Below are experts of layer 8 (counted from 0) of a mixture-of-experts language model. Rows are named router (the router's row for the expert), up (a neuron's input weights, with its number), down (a neuron's output weights, with its number) and show model dimensions 0-191. Each number is 500 + 25 x the weight over its row's rms, rounded and kept within 0 to 999. Numbers have three digits each.
Before each expert's rows: "comes before" lists some tokens at least twice as common just after its tokens as in all text; "mostly gets" lists some tokens that are sent to it at least half of the time. This comes from a sample of Wikipedia text that the model never trained on. Tokens count by the router's weight.

# expert 119
comes before: ".", ",", " | ", " |", ")", " of"
mostly gets: " species", " company", " band", " ship", " club", " version"
router:531509482515464524496495538530494508487490467541497515518483453522485508528467527467516484483530471472530501502501489517501518493468515514513515432505527460515497501488529483485560505560478520512501546497535474533480483492525525493522481535518507513487515449467503521499516519504493472568510548492495480560475474515531504508488464541517512500472469530481487500456497542501484469529462450517529484492505520493516517478467521511485505477454478541465501486473515470525518478473554448485520503522494487497504471487538496517521498508478520440468493490525509491511508523479471502494
up4:511456526478510483465531520480542485459557460516485512463509451458482480488482522521502518472490524526453493482532512487505556531523485515498532511467491523434565542499496494488490496521529487521480505479492505517521481524507499497563497533474506513507505466494479501522507518529477503489543486502488512506537512496514527482484495539503457462520540474516504488482512525493527497499506517485533481504490510509522509493525534508473558426490509497518495467474507474499486468535490521511474472514471489432461509502512490499565510489458517475517488483471466511474508482490509497468
down4:469562471507491531532494480470504509534454547468466510519487510506554503494526486506507458515478471502520494484504488470497469464541459499508484519535468487516469480509496549481535536475473502538495498502480481534514493451509517497479510434512511532495471486492491468492483519523513543520449496516498466485474447550493529541540496496507495500446516497520471546505521474480493478510480522513498576520464499473507501515546484519495487522478514473463502521531488520491500517511526482449511494534506506539477514449515523502515489478494506492494500516487499461490509504487549497511
up5:483461539507545491509477498486491489505517535478489493508489554516480497491491506492541496534489479469475530521505495501451447454505472565511526492479512502504503493485480520507469514488556546508416531506501494520500498468477480485531477519505505505556472495495535458507502504503514520487497464489518541566493477509513554510508448455501474500507493504478432496510484504499524487457496455528468497508513491469493528514519491513496461480526481508532508505474500495520486520469511535470484504510486529500509486495442526509490511523462493470532524481513486542529512493466486544480
down5:482533448553523514488534511476457519503482518517519539453496419475474480502481518524502481555521498502498469537542463499514512516519510472488503477526483479477490502475495479521506503467476489507550538483454522475510504517481506481497480448501473483531543503554477497462544464510460535507557532477533505474515486489524478555444527478504505486466505511481495474511503500482468488512506521487518487488474511528494479501522502491457508553538498526491513522516510520499524510524450529487533527454510513511510482495523439490505486498503512501497471494495491523520491493527504492482
up6:497491562495508491496532468503523534496524502489496530496519500525474507491526532531501530492492529527463532482558493493491506526560517536514498465480494468493456501521468522501498477475486500491466514487524507517496504511472484487509522486507534466467483447534522486461437516481502508469487502505529503480490526492452475492449494508491470451507529524512488504491522552526481535537498536512503523519463508508484503504494464495500526461515447505500524462503509548493465477528502525484521522480538445508473496535430475467517482494500517544466517536534518513510500518523462506484
down6:465492497517513518526488488470517541503493495485508498498465530491498476481500510527520537527454463478506523505480495490474492504487446511511519486518474463517473465490547482562495493516511468527506497476465508484517535500523488533494527519464481513497515468513479480542543499532489524524496447482498483526499461514492502560520479480539522540545465471528479538480526488531526458487511486470456498473507470495557446494527488500498504513517492500539487478519452514511504491499507497489511522523514537539474529465506475532482483557498476507473534479521492530482480511426486503477
up7:479449543506535507516495497530483515510511496498506491496501489500498523542519504516425496510503535484512508493485499513515526487491503514471493471523492468474444495521499475500527489526551559484523504543486523544490494529557496498532489504514503482491504509476499490476476460520538503518489479519511509507502484516550483485515498513511544474461540500511513556491465467519468520461493568464487479491514492483499547525540467489484452516526497501497523509487501456456485506540444502497482439533495481486493517493493469512553460520497495480490550487527474502516504489488517459536
down7:474522496469491494513529533451483506547479495478518483489490515480493479470499514502525474476482463520494475507438489506446471483520507504529501461454504532498528461521519498482485429453551495509491436479495502523518467511524502474543497513499548502496492486493480502484481500472487516533504508494487493472525552517507476494530482540487462445547478514477478523519524494553527552529483470503537519490498502517498496502481524480449493516494484505476504472534514520532518477505523531542477538552479470502482476506506518498483514503541539521492501510483498518545477523504517535481
up8:504536451469479519465509545526507484448495488567505490497507480485520535485538523528474514487528490528485471508469469506563486499496466507529484511513475446504522508470484522509484523519479457459467501486496495477491501511473528483511473470520511506527470506521485477519500517507490461564488525504455495444499476519508519456498466490499496529498506475542470517565441525484515508517468502505523522491490543520518526515525495504509517508447479482548473498477497512523520501498519519504522508497493519510544482476497527483542524491480478506492501535515552507494489471506463517557
down8:507486521473525523540504440516526514515424510477465516513509550495526501479515523485487547467480500473473499490507483539473525493511452513472528509529487541514508531499516523476519483481477453486500456477525477538519509513547494530502527484530503533533488475508503489482510505475498552435462475516506489507532500534502472502499487517499508491520511481512535476483532480507494504517467523481478479478497513459479465509532524518522517449440466496498461499530489503494520516512523481515479498534491498471529506484468467539452499524475487525480540499520439530511488539480527489497
up9:508532479515473515455475501514513497442489479480510514476489473511498493489506534522520517523505531523512513519487555500495511571494456486516521491473491485478462512494482467502500501512443520522467491462508519540549527504533517482499526507500513478482539457450493517557538506501507504523485497504512506492451506547482458492496497512537553484488495451517421498473509465491504511516488523536513523520498511466473472490504507455498528502524502511512471433526492501486508504495512484489521492510537483486447463536527519484487467494511507508515498485493520516499503534480486574473
down9:469499492481507452517535472500500515523513499471476478516488531479457539493501485486521467500460517501514459497486457540521482462477497541485487512542524465517514492523523500517479509537511486482519514516546483495415464543468495522489461458492494557522453547500491538476464484501495496512488511511496494510506494452515521488500517489482478492509494516469571515483492505510446506503549510441465517482510517503500499501490515560501498468496460484509536531473496509525489477520535473485489502512492531526508533494509513536538550526506504451482484530507508522501498480484518473516
up10:465473456493515484481477517490502480487514515487546529492493509512499504478535531507521517517490537495495478488471468548507532467519503514534483505501545514506534467501542506479462473516418545470501525509495498475511491514508499497470508469509497500508493494483521467440507435475483503489521475520526472535530477526468523511511530479540483455484476555519483460474505523511484456535483472443522509501516482526517520501483509503464532494441494476578528504495540491482519508494505486477507493507499500511467544497494522492496535501497480470508465529510520522474537478488512513535
down10:493505493494486507524531477506476474508475468500465468525508459492543513480496498452501510521508495514517523534512488468490455516523516486494504522540447517460488545500495482479517506495478453508510500510507512517502477493500530490498500532552482491516501496518495519551530570506501449548497543495493495506520476474530513522506475487444516572481474477512521528480480491514480537489467513550523501503467508488500495490525451475521493499514547547471511493462479485503447533503499499569521440481501486466501513503466475509509468518472506498530474480486472523527485543513491495474
up11:509497498474492518523483470489485506479457480495472476496449497457555522522544498476487490566495555506525499503528474536522529477531509522501492502512499493495494524504486519520497504483496471534486495448483518473490516494441532529508453485475519505505494515489472499520521464505528472530554468456504516489541506485489543467492527504533482556540475523530517485501462513560483501514491539487508479491462529488508486487510526477507465464501468494514495528468520529500523488467536502510469489496519521462462482434507512502441467526491493523466491475530498499518526473496513519510
down11:473509482504505496492508458511525545489494484516501467488512491551473493445554499481483508507468437552555476490516499525515484506529495482526483470522485474510501492444495495547519514473483512531511473490492492515470551480500471495538500477456491530492528524506442468461516482501506500517501505482477498562522470467516495496509545479498504467513507546491524449525498529462520533499479517503457492528541485465518513490501508558482523506510506553506529482526495486509493492476488532526505520514489517511524481486469455501500496501502518466538529450458498478523473509487475505529
up12:521520521462540536465460520491515498531468509498471511486481478503471536506479483498473529470504491500507510497485510519462493487497499500531505474508476510464510482501457492509487451504507513531488546522492508501511488543519538531449452501495508512505474542438497489543506531452467500468494472454523490554509510494491537492508526536465468516492505492494470473529479520508506493500527507517515494506509542539502515478463508554496539509474481515508471496500454545526455532513489541528517462480469483459532539450528490477496465526472515523498497472470534538485495479505519533483
down12:492464474512466536557559501537517523507483495500529468440496489539529464499556507497540450494510491490508512490503531483486486518495506512499490493475490484501446489489508488503534572494487504496501524491496487526493515495481496476496516490448483449490538472511480507444534481559505483518482464511478494504519525499505504514492504508516547482480527502488537450535517486481543517525455548479470505452458521518458476498490503513505498513532519518510539496503546506499488522509512486508486510491522489551499451499494506485476494526515477476482512479471439498472544492493484528481
up13:472526468499489538501489457497547483463511490493474474514466466494498510525485481476496537538490513499515527470473534497506558501541505461486476474492523515530514507495524521561493534483511498517506488533507489481481492466464457506477497466476475506532520500487518477491458538523506526471516479517515529502498458508496466500494535487471458485516502538521485496469543475507496481500529468471503468485478487563487555479489496558498546480526488479483515449504509496463522494494475434565529533505484471493504510524527543466498483485516489548522519503491510474528502502510515522498
down13:514483497521536512491515456474484511501505501488474536522516502511512465507497492463498490504457476492485461505523487479514467507484543513492504527475505503459514516518507506485532495527483537492523513522455565460475465514482530463495479523523499494507467478531485508535544486507486489516487484465492517486487468526496546538542501486538526497500513488511502504490498486485487539476465536484507450520496509492499458505538585435487495494517524522467463543518512460540466562493533508490467461485485508516502486471489495502536498524484553503478522513533449489489474457501519517485
up14:486494479485495522503497460503479524494526513495522489495479501545464472492496528546531520445485524489470523453447460547509466517499504479537536551481429468485513499510535504521485481508498499480529503501486519506487569473494472485487471540487479546496501482513542513519531521482492481495506486509498517486507523494526478538500523542511493509443492516488567462482513483500510485451474492530476500487442488529497459495501472482513488499478486490486452502457486516495534506537500513509514498505522542514470499527482530547497501547472536523484517482513512456486495519481491490536
down14:501477496513510481446519491540509512460492508511509526532487541471535496541479508532489483538502491504532504538501494443497517476515502514463491480429478570545517493476491488518452529537486512476423510495514497501453496481466519503518533500497505464531503561489490481507498500516522523488472511477491531493474453483500480519506474478479495432499531468531521497494494535511471505503530485451525483473551492491535493538518555515507492494526492502462478501510497509492515521489492524496506498490490536508501481475502523460509498443515518505545483480485509536504510495498507476454

# expert 65
comes before: " of", " of the", ".", " in", " for", " in the"
mostly gets: " role", " version", " front", " debut", " works", " goal"
router:536510519458522502504510511504463514504509496534466482545511416496479502506463500492527518501494495494488523488521514537485514492441533533520526465534474464523488478528508494506532496517492487500501507469542509540498490508483527506478493525542485537539464474511488532487492529522498483573481516513479456504454475493490470549517494508456529535516498530488497528494488503502501515531474495552532502484502514475496466484474500508481505473465462518515516488466520454516522497477514490460542516507488468486512465455528549496535499554468484513468509506521464472503491494535462486494
up4:480485514527521559515463514458465488510511493534523495469466510496507496464482482476484512507479519474529487475542493479529467516495481499533501518514499491519498537543505537521486477518519486490492522531527515515478505474522498462460460475452504472485476485450490494478489432524511488477451478466508514530492533519476545484532515490489461517549540534517506506508536521462537554487479502507470482540471492486491491507511492440496489504543484483449516490500503548504479506479477503493480476487505468532495519550550511495501527496508534501484543520468506533518517489496457515516
down4:516486559514498471480521465512498501476484530471463515501511519492532525450495521515486491549505522540494498544507496426509512507520484503527495479513529510496425523500474507485495551553458470442485484445469486540488502511484489464500462437496491517545475497501509482529477477472493522488492509515516502484461494492545481533506489513502523557496487542461487493521502510494461507532531507467495485453489506510533534529504520519533511516538507525486454476526504520498511538537516504520519472511502490485498491486492455466524513502485505511485488482512537484476484532487468495492
up5:506535516482515496480504543419483464473478465496477493474524539498492488509487497536531487489508509540514519489501497542499524468513494531497505490553510542533511462505448516507493494527521490538503538476498502506512515505474539481480491494512492508477525486492498530495502483475519513453499471487485482554532480488497464497543501518495483477467503483526472464495504487513475512508526506498550519497489485533471418511456539462484482503455499485453515502492494532483532498504518506493509524522519507532602472472493529493543478487467525487508513530477506511447484504499522512502
down5:509497474478524470534506439502506470511481522503468475511525524441469501477506525489505480514455494471497505492473532475510504498533515458544505486451486481453547524492538464529494528502543513542496522512532485499497488500503479505534523470456475511492493520518503506502480497521457467510518481519528514532487523485496460472514511545509515524484474471507544527444469482513531485518419465485514480497479503514517520547486473529469508516483515481492528509497562480525514496497503471458515481504488523473499507498483499513495474538516537544523514500520524496491443480484544516528
up6:485522495534497494506514515521484491488524509523469508534487485508478471474515480481503421443451455498520511485532527506451483491523476480478480494525514511533445507491497505485502488452506529513489500502485524511503545498480489510488501539500510536483550441513485513525493444487540496505495467469504561496545510515489466536497519519518497504497529517510479518512531510513519504525501569494508494523505522449479563515508471466525512505535480490480515509490511518503475485478489527540493475473493458521497475500529511475448488490501505457522501506502559516486484523520436494527
down6:492493490511470484518448480501512560516526537498557499487515509461499529471524520488495484509473543493457441476504510532515494465513465434511512540506561486511496507510479520499520495500490491502490504524485479506533528497504471493501549513517457487478495515428486507502484470489487542481549502499511525527507520501538481479503532508522481467493501510508474422487475526534513503458512529500501489444495525544514505500522553529562524491493495510503526490508526453532478499515491473493462507476463515487497512480509494477479487491484482496510554465479496513492468475484519516520
up7:504467479464509471509493507539530536517558517489497488504507506517509468523507523526489497468510523449499554531479514493473503483477525496488498491479523504485492526466483516459491457540520502489506510514496499489506561512522486497528447523486550512511465494484536481509473500479457515502488489539508508466497457524462456555437512505519499489522484545525515517459503508534509510458510474475489513507499471513505490506533497494479477501497509485460475473493518496541474554561484480504528482491538471494497486560457478493437487547490489484508494517496534518530519513518481470506
down7:475506531464504504511496437495492510517473475503513457460492512511467492472527530525517478513504559510480503487522541510510559467470527529469467504481478491476444469518504493497488551538483478513496503522520516502507494509492464506484477477486496475481532519522496560526508561473486519474542476485504482560486510499539513540493516501491546496490528450481541498472494504515507483485478481483497504498503526479508517526480463459476476476469516511503513483446505461468513511483460517496476481480514520539549524501488507512531477508453471496566500538543522486509489510509509505506
up8:478531525497493477518519530517459459442498503502457554476468471498522526556516521491494511482498499501497503523483547487521539471526477522520512492484522490498501441460492483491517484511458460491449536487498512542501531502475489487490482470463490504517478513499547549545530528524542479456484498529466512505467489458515474514491519465485474494497499493522531523483503479490493510531481493483476461481491468528455501473496543499556500498492472503540508462556493466515490516480469536477511494465514474517522527513492508499517485487520503547534523486540527528504483480506516522471
down8:449469565503460504569515505510494510508486500521516539458502576484521522494518449502526500497491468513507522484462535517484537455523507543494488544560470520507520543526483498504514476485517538503502516495490465540496507460484499499481540484514501508468518519480496546505474476484507487498486487484529498555504528513488525491502476478520457468484483490534490507487458476487476498510499522527497509488482552492525479490512473485498518487502484524481494510547456507464471448474456511510497496532502510474466483479459479523468531533492520457478470528533502518496483510497518491498
up9:513487481496528486549493491502499504543510477511479478494517473500529455492485492496479486506523531469523520496498459553497487497511488551528510456516481471489530507498477551464458486488485547511511430504506536528502491506467484478535481519483471489467535454466473501535466503478496498500520520515488503491499501527531478542500491451516525489538516474517496456514507472486548510507503502452508494522480477468526468456487514478478522528492494563446518509523501497513525482517522504497498483503446528463481551495500521570513523463511480471516493501518545486505513508458508478489
down9:453545481517527486495447508515508493511487492523481518509529498544494517477529516523488507491516516544524492474502486439496532495511492497484483455470447482477485536502527478526505472503513452471464513525505489533520511557476458501516494498538525477478504505497500490473482447510506494507523497494508415520481496501546546502563501508486483464488524489515498501509522509494514477511497486450511546488521497509556522502486497567524511476500550481481526544516518495480536512488458510450463472469520468505483482495496514540529471513528503481481469495464512519499494496498491477498
up10:518534495565522470506533474525519500521488551520508505488529458488505502482523545483476542502477501536475449553525514468470476518468493474498531455509553512515549536482519490494492494510510520498466469507499497493528486489476499482455487479467476483484482471500508511517523491485473448480513472479570528479520501529507496529534511498470470559510499503483536502449468509484492484482501488514452539462496536453499505476510500474463506539530475480502514516513477484485485468465478481525494489488483521497513469511480495500484521511497514493496549437547503513488501530493518500481
down10:468484470515504515508506525473541500525471493522487475518526496506472501523464470517484437465543462539569494493512511503510500544515489524485498485454476521480517501494483501492483495523503476454487492475497517462577506479471519467506496479482532490496537500482487516487484559529504552491534526457512528474510516529486482524508504548490507503503467477466480511509495549520502480512501456521461487505520447523563514530475474493501499454501471478510481494505474531534499463504544484521525509515514537523481519472509484476525477501552485515500461533515504505466499471499485484514
up11:503470453502523483517495539465537481486520480507469468496480470521465520507511547521488489454562507477510531503518511480564520528530454475483537491491485508472513530514519478503524481523499516522522534507471491513487522483488480505541527467515491500479482507529467487506519507489508487509507504552485546519493500547500500474476495492483490469493521468501489529458512505502497446441496514469519523523525506483503502513486482456482501528519502547460459499442501469501496465523538488534504451474500486530448534534543495535523501505506509544463512491524484469549478528485490508494
down11:484494516530488441479521476449463487511496511518488511505484519442476476500493505506536466478519478467487520508517517502532493503569475488534506524527491509515524503513508477463525471506480478488524517459525526444484523495522499509452485477486495458471495505517521509490499534495494474512477485499537526516486495512499507506476490479521510541465477514489479500512508544528484559450485489542471522527497536520497479474525503502480533519503475523475494506501484466544451479500510486496512481494493503477493532509484503436468527532518568499513516464518543540537559493488547475466
up12:501463501479509494521458499511477488483502520532480482469499479483487503483475524480531518507473497471458566507476543535498488504494521471489558504514500473519445494586501488493516523474532455547490486526503495476504527489486443522463471460483509529525518495535477516535566489466510525476506486510503478482531514499472471514454488498498509518500516483469515502489468530514575499542483485533501518512484505489501456521506490484479555517488510506487535494482495508531511515494482497520533543493525504469492518490440468492452466503487477519508511509491513501466472500528528508492
down12:539469491475541528511499508447455451508498444493485544445492497509516530520459529501500513515523509471518503515539515476549530520467476467502483523510508460530490527490543536534499481548515486474471480516484494495474512513547497509528491508518514492529521478528475503489459459531530509527488471480548475483487481518487508510542490497534499464485478485528479494508535487561495522501495498513499496522493457487488513517531476462494467546525531455466501532490508522497496500483510508492520473494501491482506467474474447470485513509549476480496560504493499496483506472492449505538
up13:483440470555492528538482497505496510532503501455495499519509504463504476460511444467469483522480496518498516542527522485518517515470478491526519532534515527524545503482472483448525488444523494513457500438458476471508524520507492522531527481530530488485496504498494519537501524447498546551487522512544458502490513517489528444513515494499485531475479496518517503501488520519542533498528501480488492498509529524512471521479487519450498537449466472517514487510469510497482470496483478512490474523501491494503443500551514472494528510494480512486482495500511512484486533538478479538
down13:540499442505516523489486538509536516521481542555513512514502453483504488504486542482497519434525490493494468448475489515514464478466501459517478481499525492484511533490524479499513519449566501491471516506484479482524438527519475493484448541511523490504515493485507512508480497476538549501479484494512485449498515535476509556484484489566474492497518500496500503499498478534495481471556515475538499507520481453501490535513557493498495528502501539505514498489481521481540534489506514462517486475498477516505465505499466482515513532492480483468480512503519551488525471514503501470
up14:530490504491543474505525522471564507510474539515476524464478477532492523471500497514483541491531489501482517505483484516525458481499525510501500470528474490529483496462503500515487496503481504507515541491473459519493504466473529470468495468500526482512484505469509465568559517469509486527550522532519482482538535520486467500495489485525434506461470530488525508542488455551509504524506484485473493481514534510473490479494505458540537470508488459493504513472507524525499480482535527505495522500456551516450487484472498463475506534448524463501495510469500483472515517489512504515
down14:528499482486467467466524508534466499497520510489495457481535498522518522482504508539482483497520476521499519490515500449502485513507472482489525526509472527472536466521472526462504471490515458497555508543530484527483492511530475572484484557526476552509476489550511487491508502483484500471495473475483516499582504480506510499505485483484481505475544536495494508536540506501456499472487583490513546513527470482505523505503504506474507485486470488544497520512469464491508512436493471489502492510490492458481510481489495524490468505515492501488506474486524484556466521464503502532

# expert 91
comes before: ".", ",", " in", " of", " and", "\n"
mostly gets: " school", " football", " University of", " Award", " University", " team"
router:497509511518476444528491521542496488489522451507504524488556461481510520512459529519522485506472495499486456486523483520488535469469543502494530483505499483492488511519502489487538492506502528503526513521543508509459464495497526513478510529510474509536475509499503500486521502549513520550497508507486512519444486498503481516454471517526508583511489509506474517487496514515517500515487488511509473459518490487542512482431499524519489471493491521552444486473490443488532491497489453474537512513480452436512490480565524510497503512491486487488538471506517481497498507535459471485
up4:519489475518521451497543489529522494510441500457489552522538517563495530478521510494486529506515439485520474505471538493494519522497473503505485492518532493485460502500506481500542477498472510472481509546521534492516454524497461496516516456494459510511466496494516523504496496501520495458524469480474509498493493541505482504526531462549477462456524531480477531473522493499517499509484496513517490490457558506520535505471485487528522453525502491482503475511489495532455500523477505477464517486453534486561529496464486483484492521520512504506507517502539461512488529440515495479
down4:524458521506451459511502556484466490502476525482500502512568502525527464460498500481518518518487529502457481533514494495490513466494472478509519507478483568461485501535497454476503485437515497465507498496511514488436510550491489515509540528512521499531501503503499519453482494473499481537502479510513501496495550518517525506448479506490473528498541516511495496487479490475537512494518518512463465484470472526510487508497482490477513504475501537522525471441484494493526534513511457528508502509451508487517544526536534511558511516532465487517474479509453477488516481493533504509
up5:497535483480513513489538471469454480481509505506505533476527526445454492468471503484524493529490539463532525472504525493533502538517494501449494523508504490491504518468489539500488502523520495495479505546492494469481488484481489508497513490519484492473501513516477482527496499548528532462503482502543554506507534488476455514534495499486539433536470495447469507481495525480501537520543491512513498497524495502528433507527496460473480502481517465470505470507482483506479516492468545504486477497497547472460511507527534534536494499468497469477479518513500561477540462495528530471
down5:512496498499489495494468488491484494494488514490508458504482498529463480510473492488500499525512519514489532532541477480484534491452485514530505493535479498512544514516554504476496503468534489486535519492467479526527501523486512524532488507486494486533533498484480524461457521470461442516538465530488488488505495524527540496476457520519505508452508501493529549492500517535485480508488485499483503507495512492526515534457499563485518497488538539476505473456474520488539495520488488502470440470482475522550538475499478478540536522552483500515522474505497500539448514460488427486
up6:498527522517522489523446450532539508478508494485502467463489473478513497492504500496536481521520532484510514470476501540492523478473519514487509516484434458526509451554488512532475526461548527468483497484497498530467561482476502510535514510550464509499467514481502515507530455498513483474441510499502501465502481533481444519476537495524561506508500491479494496524520508508471525525497528470501484540479550488501547469497523478515469481474467486503511466488491488506495503498495506502501521518546538513493511499508501509462515552518513540516465509498485470474497551495525476518
down6:496480505549475517472501540502452523492509459479499495502487498532467496492502516503487474516506485506510512502479482494521482501507456512530516490480503548456466548515517460491532484496536511512448502538491478533486439496500500491536496540542503475537507476481483511437510485496503497472456509542516461508542454528545517497555484515500486460480525516530450493513550512492518467503496508496501529478488524487522473442442496530480493444504487536519503511518527484521494478509509481497476483474523517494508505524483488543463527532478504521482490492518495548559497497511494477504
up7:488471490497490527444479504506509500526482487558529479451507500484512534502506450523477504535489489529470483483464485499431486511520502529518532544493546538485466509531534513492510513481452514487502470508517519547490508519484493502479530561509490526486530450472480532494521503512533473507509498493524514472514547491519535405511517518513501501494473486498511483474475524514529489496531533471522512465450514519540453517511484533480526471511514470505464505466496520481517493526520447492515499508516485494478500519510497500509484480507518523492513464535487490544465474498493461521
down7:502559508513522524519518518504505522474494465483503531472455512472481528538509478487441467525496555467468510523464520514524528496467502494464484526515501485490524480467527487494445502543510511461526564521512447483492528511545508506488465481529485494499533504482496490506518507476477501484492537516499515526461529476537489502504475502496502412496469500470480519526497485472483544525535518486522495526495495502490472552451495512519557463500536502494520496503519516493462508487468532513483509527481465502471486507527476516527488527525450515464495480515488504518498466480514486498
up8:480476496530501516510516512501502526495528511492540501511530489484497487456500518476472529501441537521526482514505500489506490501457482497523490471506507526468491529512533517522508531467498521495502519465482476513516553499512492498534429480514524510522514499466521495535507497493478538485501510470495466505462531514509546494536520548507448490510522490458457497512447484498556534481469485470459505498488521512532534519457522488495509526465479533497517473524495500457475523490494492536497492512543496491515483513505473493559476459498463548497479489490525431466494438494470529502
down8:491498511508503496502500493477486484472483483496463495490481567466491516494485466530520549510503462512485537500480493507498503445532516482544492490529467518536423503511508488526510518485501503535562505503516509514509482489488514480477482514513537477516471518489519505495453448453487496479509491462509520462506490503524501473492490489495493506553498547501511510506502503553466527480507449536495478528492505453528552518496461511486501493557485470489530521541442455514494486481520534522521507546481492508472559467465510487510483519480502502482508508517506465497512551530499463492
up9:454512533552478520472500478497493498504522480536506533549491504497479499502485488511470499493514497501501510522494542531499484517434467491488526496502528511493502523492509501545540482526512502480502536475571469508464517455500496533474559499533523487481515463511497486519495514467456506495475515461535489516514504499506534495494458490479444479494494502518518473522509520464467536487521428463502504468521535483511482488519479521521527525489527521496463516523481555498519495490544469512501508486480496544553494510501490490513500465462470458506556476443488488492479476488514512483
down9:470496504510517493533456479469552514555489503463485490536511489526491515515455493499502482480522553481506551487551469516504491486496540500482496490519469518496487522453476501484514483469442489483482466519492526484462521511505465491531503523495499538519533495500489513523573470467492476516544510541481476451481475486499485479518502463517529481500499523504515518466481485468496495503532503549503489505481523556468516489524483485504473495456522505518508471517545491529519455451500476519482511518485495510502476450535504511463546490547519475474511498507500538519470512513508481541
up10:528483511541486493548507514508466490517480506548501479456524457491488492447477512542490496476504487509476490534512531508462490501499541526513443515555482474483520548495548492517537516493520517495480495511455497513491490496511485519521533521532473499444491486499468484469498493471475513481525545482490504492531508465499506493545504461497484483493509506469497513527516494504457497448467492500505491482471479451529491489526519533482516483537524503550503520492516511522508531485487522497499448521475493544514530463460511518499544499488564460523486530496436503497519507493500519452
down10:490513448461518498508473457517527535470508484506511504515463482521515448531503502465524508488497481538505478510454447539510488472498521478509566478461499561545492527510514510475462483508472483510512505491498534527528480523468512498502445485509519493532490515532484498511503465517466445505446472469502492502479510486513475519480502463579486469523512533480493484505503505530530533474511466523503513526507521499491527496540495468501501522527511501492480470459516503466517487502507548504518549513523474520516482517529477513523458494522477513468503508476467487543478510530488484534
up11:494494474524488483499478502533519472501499491499484485482508487490526547526485501497511490510499502528471486477473543461494530548499507470478497545482477498511505518506475480472450468511533477518503477546516518456493525479507498521510537518482557490559466500496502556515475506512485532537507490538494509480484484520531474506509475546483473513440519474514525531461444486487452527505520502496492513520514501530491534514496482452484504492486457524545510469448507497577517526548521507452487474504472520483499505542501516502462543525510491490502501486483449497493510510454517489511
down11:523492526501530512527478486468494469529492506479479502508475496452479486470491534429504497483527474498472525494515530525527461503520493534534483488509508498498538507472489498504530525513457472484504486511511502556459525518545498455521515503495502512456506539515530508493457505507518447502473523473538490467480509478482495504508504469471521514496489515536508486465577505500538483449469515502511491520485516517452531496515464511554515501461525510434492491501535518501523492487507495541526494532463485493519472493461493477540507529481497492512494514534476509493477482505498568452
up12:513484447497502449487503481506477501541502528488519507530463485529458539499501501508513535496505477466458457529544448517500494508469507510554526499507490523482492494476496491481520509474469497529450499448468512458507495518477496518518504451530512537471500490478466535454492468500434522474529512525503502546506539452521549528509499511531498519516536523471536533544536504512536474450471473493519508520535514542520513455540509506485462521495501512519476493485505476483490463502516450483507510497499525501492523502506510505536488509515541495483509496540493503520489492469501510475
down12:497530490483488532463512514526520548458507516517521530500463456498478477513469528485502497489500548454541532501502477518464489477510470451473530487500483536488485503431499510495513529517575488525538495509482493510503510497487522497501567522521495468469522520491512506509512504483490489490536508486477498478498497500503561502519444506488533480546536504520514482486458474510485513483518517467474527508481517503509559504483483517501529507491512470470523512546498461495427466533506510518484459509510510506502447510481461477492498499466525480507533505482478445496490496489522529535
up13:470472501506499524515468491460479412505506534486508510514469528457520508513514498511467501530504481476474514472524536528508461421499522515526516558530496506544536560503537452491505443516499542521492514485483491506505504490496494483530478493531501511509475519519488471489462519472480514487519512507530512489477534537507508489500490510461518486524448508497452461518496529489536536465492469470501492512507526545525537510517487512517499483523441520511502487479476504444494520520522490520502498543477495490477516506494484505488507493483512533540526510512536517497483468456483468474
down13:492489520526482510466513436547478494517514492507499495459535472509484488502532484520500522497511492499487482453549478501493481502466530507468493545504485483487481528505525474472494493551494513547541489482493506504484523478513508525490523497462546491530458558500490516513452557509511495499500488524469484475496509537487511510478509532506473578457516466537500549483469480517497483504496508528512442502447536489467487489521503503520491514478495489465514505476549512466514464518514510529492496522493490451492498489475492470565486487471500514477556523493534473492455516514496507496
up14:486529465480531481516471493458514500492527546462479488482499497463495509496545502501481509513505494510479533461510508484462447521561483511560475497521490482463506511502504474500455536526530522469505541481464522511499487487490513498583484472542507476489522431511500521523463476471509501524487515500493494545497511511500580467489463502492520505553503514508503476486478490501512491495541493452532463543510503514509467528499543478472515498503486494477487472484499520539503481495503470523464455483470492490495476516496497503527530506498465492519496460509483490444517485528496497472
down14:530502501544472485443516482516496492449521525532512511482553501512500475527488490524508498493513525469522476544532518511517494508486524490444463461484472510511483494505473498481483494478512500493447510525518472530460512481504519478445493466457497507555484522468490456469506455506519487495532516484505532521510503529478514490556488533496488529454528472441522525518500486467497497491513500485527548525517479472505492503471515513534468485451522467492493495547521471465519521525504476506512489502485548496480465500501493499524503465521510518478519498482491505557499560518515500556